Below are experts of layer 5 (counted from 0) of a mixture-of-experts language model. Rows are named router (the router's row for the expert), down (a neuron's output weights, with its number) and show model dimensions 0-127. Each number is 128 + 24 x the weight over its row's rms, rounded and kept within 0 to 255. Numbers have three digits each.
Before each expert's rows: "comes before" lists some tokens at least twice as common just after its tokens as in all text. This comes from a sample of Wikipedia text that the model never trained on. Tokens count by the router's weight.

# expert 17
comes before: " ", "|", "-", " The", " —", "=="
router:148123123156136115149093087134140083160133124151139134103123126150116141144119120137120113097106113118120139091126172151162120166125134122170100147111084108122091171140105129172137144151121096126109090087114141113126157128163101139144110128147128107126162090127108153121115123078140131145136106149117114139092090099114120147143123117149123105106127121116108140095092103088154169113120
down0:094117144106148157105095098127141119116124126132145184127097119103134116109110147140119120142114152110121105150113107116126151154106111093134103153111150143109089148098125149100137138124129117124093083149126113128097098123170104144093117110126143120094122150148140130094098125105132134093121137167081110109199165131145082159105121141096132128129154176131178137112103125136125128133127

# expert 5
comes before: " the", " a", " was", " is", " his", " he"
router:092155123152167106085156146120138098131118138123200075117080093110126109155077122101114114105132117142126123103140140142161127149141149112107123154140113085115132128097136117113119139160117170111113134177099140089143175153099134103145191095108130112134088093091155118114152140125113133108163160146132109130114124100137101110122105146090081131162121139148091146130123127107122176120158
down0:152126105149146128132130136120150128139139137154105162125150143159116134134162125171096128071132132104133101162117074103165146134122142173136105125121130140123147114108114154133149140129123098129122118138151155144097110113148105168148102156144128143099143135140111138173127128123102110088143133148133124134116093105118130123183143115143115130158088170126132153122108107175108086131131

# expert 0
comes before: " |", ":", "-", " |\n", "==", "|"
router:158082114123100113143126106124135168117150138123136094150092102106127146077105096128154149157110098114107113136101117106131139106153136085135119112140098118129120120172120140149132119129100172158110116143150098115126121116128101117146113146144145143150098130155094096114108121132149140123125156130100097136111117146133121118125097132138130148112170122090154110081099105142167101111113
down0:126160136090128115104167152116142129097129121108094153129091160136105101163147160131089096111133102141160150110129135099135152127077138150122157122141107034074121163176092140114099100144111122105117123101127157111161106146091138145119128125111142132145146150066164142119127134166127130126153132095165079105154156123148141104120093101102148166122117119090159115127150125131102111065104

# expert 6
comes before: " the", " a", " to", " by", " in", " and"
router:125115136128133132145130140133142120134132139168093103159105113104097151167094133135108157098128097161101117148158161141155175163123095168067135141104135127130135123132136160091172106123117114134123184142133145132148120137109152122131145123117148127120140146097149178128115118155115153098103110104113119107098134136075080173157124137099122147146121122127097147127091139154106142101168
down11:136112104111123116124091122152112131165125119156150158152141169159116074110117154135113111135106104122129123047132144129124133112124122148145109075110167139134125156139159126110102117117147144124115108096139117173141109136130130114152127140109115118147118158114102108119097135126089121146176155150138111141100119124150126093141085149173113133166113164110121119129171110147115126141095

# expert 8
comes before: "1", " |", "2", "3", "0", "4"
router:148119133137174166136156144123148113157114164134152108111134126133147126091144147140144086102124112127169155101118141162101127124160105083122164132099130133116160141178114135137130139087147179178119088133160136123141114102133123142159108147098129143112143113098146108158108120127137135157125115065080145159104127162148149140122122089150114102075096150122160158148154162094080131122116
down0:091107157108150157113133115156151162162121098137114089144157155157141130130194146081131133131125110124160185111148125126136116119116141129145091123121146104109100136122130157140084158140156104118151103133132136106117111134110097125162135155114165102146108089139125159137169117150059134162098117109144111144118109133134094114130095122106135145156121165119102085117153129141147160168132

# expert 12
comes before: " the", " a", " his", " their", " it", " her"
router:086174109128147135117163130109152145145168112108145106128125137112120124201097123099086142170131101144156120122121148129146145135126131125121086139127164094140136123116147127136160105171117143102145177113086154118131163121090163121123118088114097126094131123136143139118111145136151092156130135147144129155167140108121110122109139144173144142136140129153118144129128131136131167103157
down11:140124157106117161129151137122123136119109177117190122147121129150148127093077131152147133115088172145114160139168138136124133120124139115141146136124112135114134129116120129106120127144164115149161134135158146117129133118110161106088166132169116128188164069119134136087117144110139143117136096124111150131089143139112125154118138154082126138096119125100102095160122085150187130102105

# expert 22
comes before: " |", "-", "|", "–", " |\n", ";"
router:137138112120125123146080128132140106137110101128121130162111132144151134076165115173135112132089124109100159137132134150093163111152142112135111115115121171130145103158125145127123135104139181131113088119142159138118181160163089122144079139121118118130119089119130161154109137141110134133124134086133119149097082150154171143161152107151135115118129126071166125141129131152122161133133
down0:121109120110151109100179144136162199150084134122119105137149155167112123140114139114160129151089185108127095121113132125115120139132129104126131124148135158146104123100146091173115155182142118059132083145157117138148104144107164126104170156163102145140122134123092124138124132142194121096118146127119137089170132109132135157135119115118126137100119118110142098158165129122096157125157

# expert 15
comes before: "1", "2", "9", "0", "3", "8"
router:115090123141124105119118129119106105146148111135126142115086106139130147138153139132143150108155120130121119126128157180123122154143145136110166129132145137112123181176125112120134094127112143126145125101131101101126161102124156119150155132103110092105168105135128089112092121085141127119138119115111157094127134138140177107107133126110098140114081126072173122149147115094093128131136
down0:121167099140127095168130111111146099142128165118096101167102114108124127100137150105142167162134124127137095119138127152086106139149088102159117179149130135134137134140170118109139129095115131169122088184096140086159128127100189122159124136172157182162150147104150117162151159138112102125154132087118146100131171130147123146149134134135135169108101174116126117102084144134154120151102

# expert 1
comes before: " |", "-", " |\n", "3", "|", "4"
router:158129119106179153133146126135152110158128150130125095083139119135136141104175146138154084113149110155159152133114134131080116145139083119131155119078111116120188132166089100139111118123151164187124091132156108157163112138111120117151087122118096164128088118095097087140119129168118139158147126082106118139106143164138145137122141105150100110087136159134204121126147151112124113119127
down0:110092126126125141116096114100092175121147084129073161109148140122150122142141154111141158097093117124131153117117099144100145118096124162137132158106136121143080106160086118125111177134162097127109153123136101132129126126115112149142115124103081126117100142151139100164142124122122109134141133094103155116121125123093111082130109158140085126130115119138122116122102098164128155174110

# expert 20
comes before: "0", "9", "8", "1", "7", "6"
router:129079112106130126140135183125128100108092135117112134130093115152134158122168134152120134102137129148108167142156104145097126097122112122124118106098126182128137110128125121079155129128166145139113099107125126121099159119168109127158155141139127113142131123140168162147115136102128153152121164160127125132093144110131161128145140111091145116104105159087178105125125127127065125160107
down0:143129136123128148177117137097101176095138105143155127142125122159123137178111127146115131117118099065097117090122099115128106156181123139108147174123135104136125068163107129143135064141155123149136145131129094096097164156148152109157079149131107100153075100103173097080079102121106142131081151119152134142091107125108154165133155101153116104096072196172161108118115105127165114118115

# expert 16
comes before: " the", ":", " a", " an", " also", " New"
router:164103184124137127118131116130132079136147133126133145113136113132144156150156110143114115128150132177146139109122164117163110148116148138143113121108122137157133144078140099089185184132124182121100132149148118126144160132133095143146151154152164171137123105119111145141116138114158159125116119140111106146092092143116118100159154117096100123136146126132149129143080127158091159134141
down0:132113146111107125102113154120119082123160124137133111127144146154137121118118110144119102129122090153124153147156126138108164140180148147075164080100153107145106097122115125115144102137135129077099107108129091115130132156103123115130136168141113158133139095121065133127117138125115106116139164130106164085102167083089139130176067110153109087103133089091145123106137134116073129096152

# expert 26
comes before: "1", " |", "2", "0", " |\n", "3"
router:125099097107158139149147134120161122164124159134169120105129116107160139084124149128144110094141113141141163117135165150107104133146109091122160129084123155109156113171098118159115129121130153184130070139174115123120086110126112142144104124090118158112106126101118116153114099134139147154154153074083125162143129134152165123112118097166110130100107158108173130123160145109107135108103
down0:101071114096123114134126132147141118130096113123124087128098118062118141140069141116134110141123128166116112161120219158117143181170116120156090097148134155167147146111084121179163089161136124106102069125095099127097124106120097144152116094145138165169157128160120126112141133084153088114161146139132168103112124148125139134071105112117186131142150130124115103124135123135164106132126

# expert 19
comes before: "0", " |", "5", "1", "9", "8"
router:142133113102131085116142180123121096136131087127123141149095137128140149138114167137109099114123116130116137149130093157108114102089109127111123103116124158130132137145118100113098098133151152144107116074120142088140166157157108121144124135114112077130113099162139157129122109095126140117120139109131152123144135161147170085145135115120120139139075086069163153150131140194118142108093
down0:132133138071162132130137138142123105133137121148146167128165115130096129110120130147131149126138119111122139144123089163113107163122112135158108113171172142134129149123134129142107156126111124143118113129067143083192087129126120119147136113127141116118124083078158144133184161158137135114136151106120132119165117107182090144090114109137147103115130151135123120133122107115102071152145

# expert 30
comes before: " of", ",", ".", " in", " and", ".\n\n"
router:136079147150121111132114143136129137131152119106102125120155117096108136131144133175140109108136142107134127158090078124147121110128144149097138110128116139112114099096153149113124145099124063150119154111154115140112058113176098139126129137108104125148107162144106121094155140148116146111115145087087143107126139152112121160126114094117121115104115145170109120123136117126159074137148
down0:116099196113096100132128180111124100130116161126078093114121136087125148139142126148126115087127088141127141097133127153134130091136133121146123151076149189103116127090159110131178151107145126112115097108151124099089135143131127121164128125167114159125177097105127167129131124127145145126147126057154105118101137158113132152149117155158115168129092109107096134154111136128134102124120

# expert 28
comes before: " the", " a", " to", " his", " that", " an"
router:096154113137139144130169140105124128122159130124123116140073123135139109176137113107090131142123105134146090137121175111159154142140145127126110102113162098120113140096134149128131124147138124089150160119131133134128157138087169147108114106126129156111146162141128142155114172140150086151143135132173137128162158107097094149134128147175120174143179120133108115152109115126116170135160
down11:137142090147135120139173117163131072131155099105142112115124191146153155141122108130087164138145135100142124090123108088145132138082140145141113146094135086148092125126143170117127138134131091079131146142120097172107155131134147146119084088169136133069136153135117128166119133112084135129123102157133133159119127100118084123139132147189135124165145135145111197109096123191135176155173

# expert 21
comes before: "-", "|", "==", "The", "In", "==="
router:157150117130144121089136132166158185127140131139097119112121161134110153102131148111156141091123093117103115130105148110103133093173115128196140176119162128095134071193131121130090177127118138171116085107105138148094137101156115123121090137122145108132142127118170111124126092101088126106122099101147112173130152132142169100103121126168143105117114115101161182135137119152154089126138
down0:121100139135101141130105066140132180143127095103159179085142151123078101140083134118165084130134114159092120105182174091135101104134118113112084118155124110098172134134118075133112118126139125106131096146095150163142145146164098132102132147134123103136136140122150134153154121153127137098153162131132085148127090137137146122124121106113186133140123123118140137135153115129120101160120

# expert 23
comes before: " ", " The", " \"", "|", "==", " In"
router:142121125160142113141119092133122093140134109148152112112098151131133127148125140177126133112125129161105126079125165177131136171143139094156066177103138105150137098165153149164110148103086098131110109119117162103099176126175121098145084107140137135097178109120138141129114098087129128108148137106127111162113095096126103101107163179155119133097132146145129152123098106085153165104092
down0:163147140124110091081131086129074139112141086214139117127152122085118064147152097115153123164145151162123170098076150116120123113127160106146124100132141115118152115111123120122071129080170096134110104132136161095126129120168140124158139137156129179142124112092103125137105126134137121118134133140106104102132114111136124117137139132125148103100132113122110134135113102175083108161135

# expert 31
comes before: " to", " in", " by", " the", " as", " a"
router:131145128148134149136140132114110161110143116143112077161134167114134101172123122118115157136115100152127073153117134098184153165111128179087123103102133120111117143113148170097170093111126075110113179143144133149133075125101181131104133122090123117121143174117135163131116116133143123138129115133148111110132144133092089175149105120145136134147159129142086144123124125122115133132165
down0:149139125195132131125107121152124110105141092173133095124215167126153113072136123165165085135093103108154123126139135112163106122114132139120097134111137116088109118145125086158132139138102158183158136154162078095140090146138151132135107143116103114114129149157118094126113151170136128149140124127112122164107182134170155120120107122117092144134122172118118166161120131122105138133120

# expert 10
comes before: " of", ",", ".", " and", " in", ".\n\n"
router:132134133122124142151144125145153169139146100123145112111140131088124120134122139155113123144137123091152109126103065102129121115113157124089125111113110092126122149089136109107090112089128079105159151138123129157090082126160093115138108152092111148135105178118101096087142120185105121136127155111127181094153125116118112135135143110134135124120097144168112124121136086124151080104124
down0:064149139088102175149151156130174130145160121154112132138124156130151131165183091124102141105126117101109134153117109092133125122137199151144110164091120111178172149099117142159168066096104075112134099113106155150162118107129148176116099138148173127128150149115146122118165144167144132148137110106103143144138135145122098144148126136108107150125093125147127147165106099101133121116117

# expert 14
comes before: " ", " /", " his", " .", " –", " School"
router:115158067112104133104127094105111097125132123100119146109092104129134080120166120124128131147130099126136192141119185129134132120177127126161149108143143115148172141105139137192130122128140152130133110167149108141129166153126111119091119151117106149126162084124135150129096138160101142137130134099126132071146109107121130163143153151081109146111117143147141140143119148116113191160114
down0:162086157133137124159169138090128190128139098129128110091126123096151131123143164150123087110130165110139094118126124131167139121160157157139135146115128124076120137126129098137148132138160149168139115148081145115135150099128107136175144110144162147129103115164126118157081162145103217098102134112124132079136114154079139102158158112079113123114127172082121126147120115103155113132100

# expert 3
comes before: ",", " was", " of", " he", " is", " to"
router:125123180127126111106153141138123093135113118107120099152119098094148140178143097139100147082156090128136113125153138160161135150145140114139137112122115133104132129083141119110156149145125108081141139145168113121125145152161095109113166086097130151086145157100167140098090138125139110125140128129130125088115162106095114159130138116087124122134131129114136124130105106109065147135133
down0:109104134134132146125118129090114141076090144152107164062122135137178170149066108155062117141147144173141131122134150126066153137128159155085177099129129157137121150087133146108113139144137137106135114105097125111150142156128113138132125095156104165169112122123128116161124146144108144126114118127121151108134165103105118127107139148148091122105112130174159137121081137115081146117144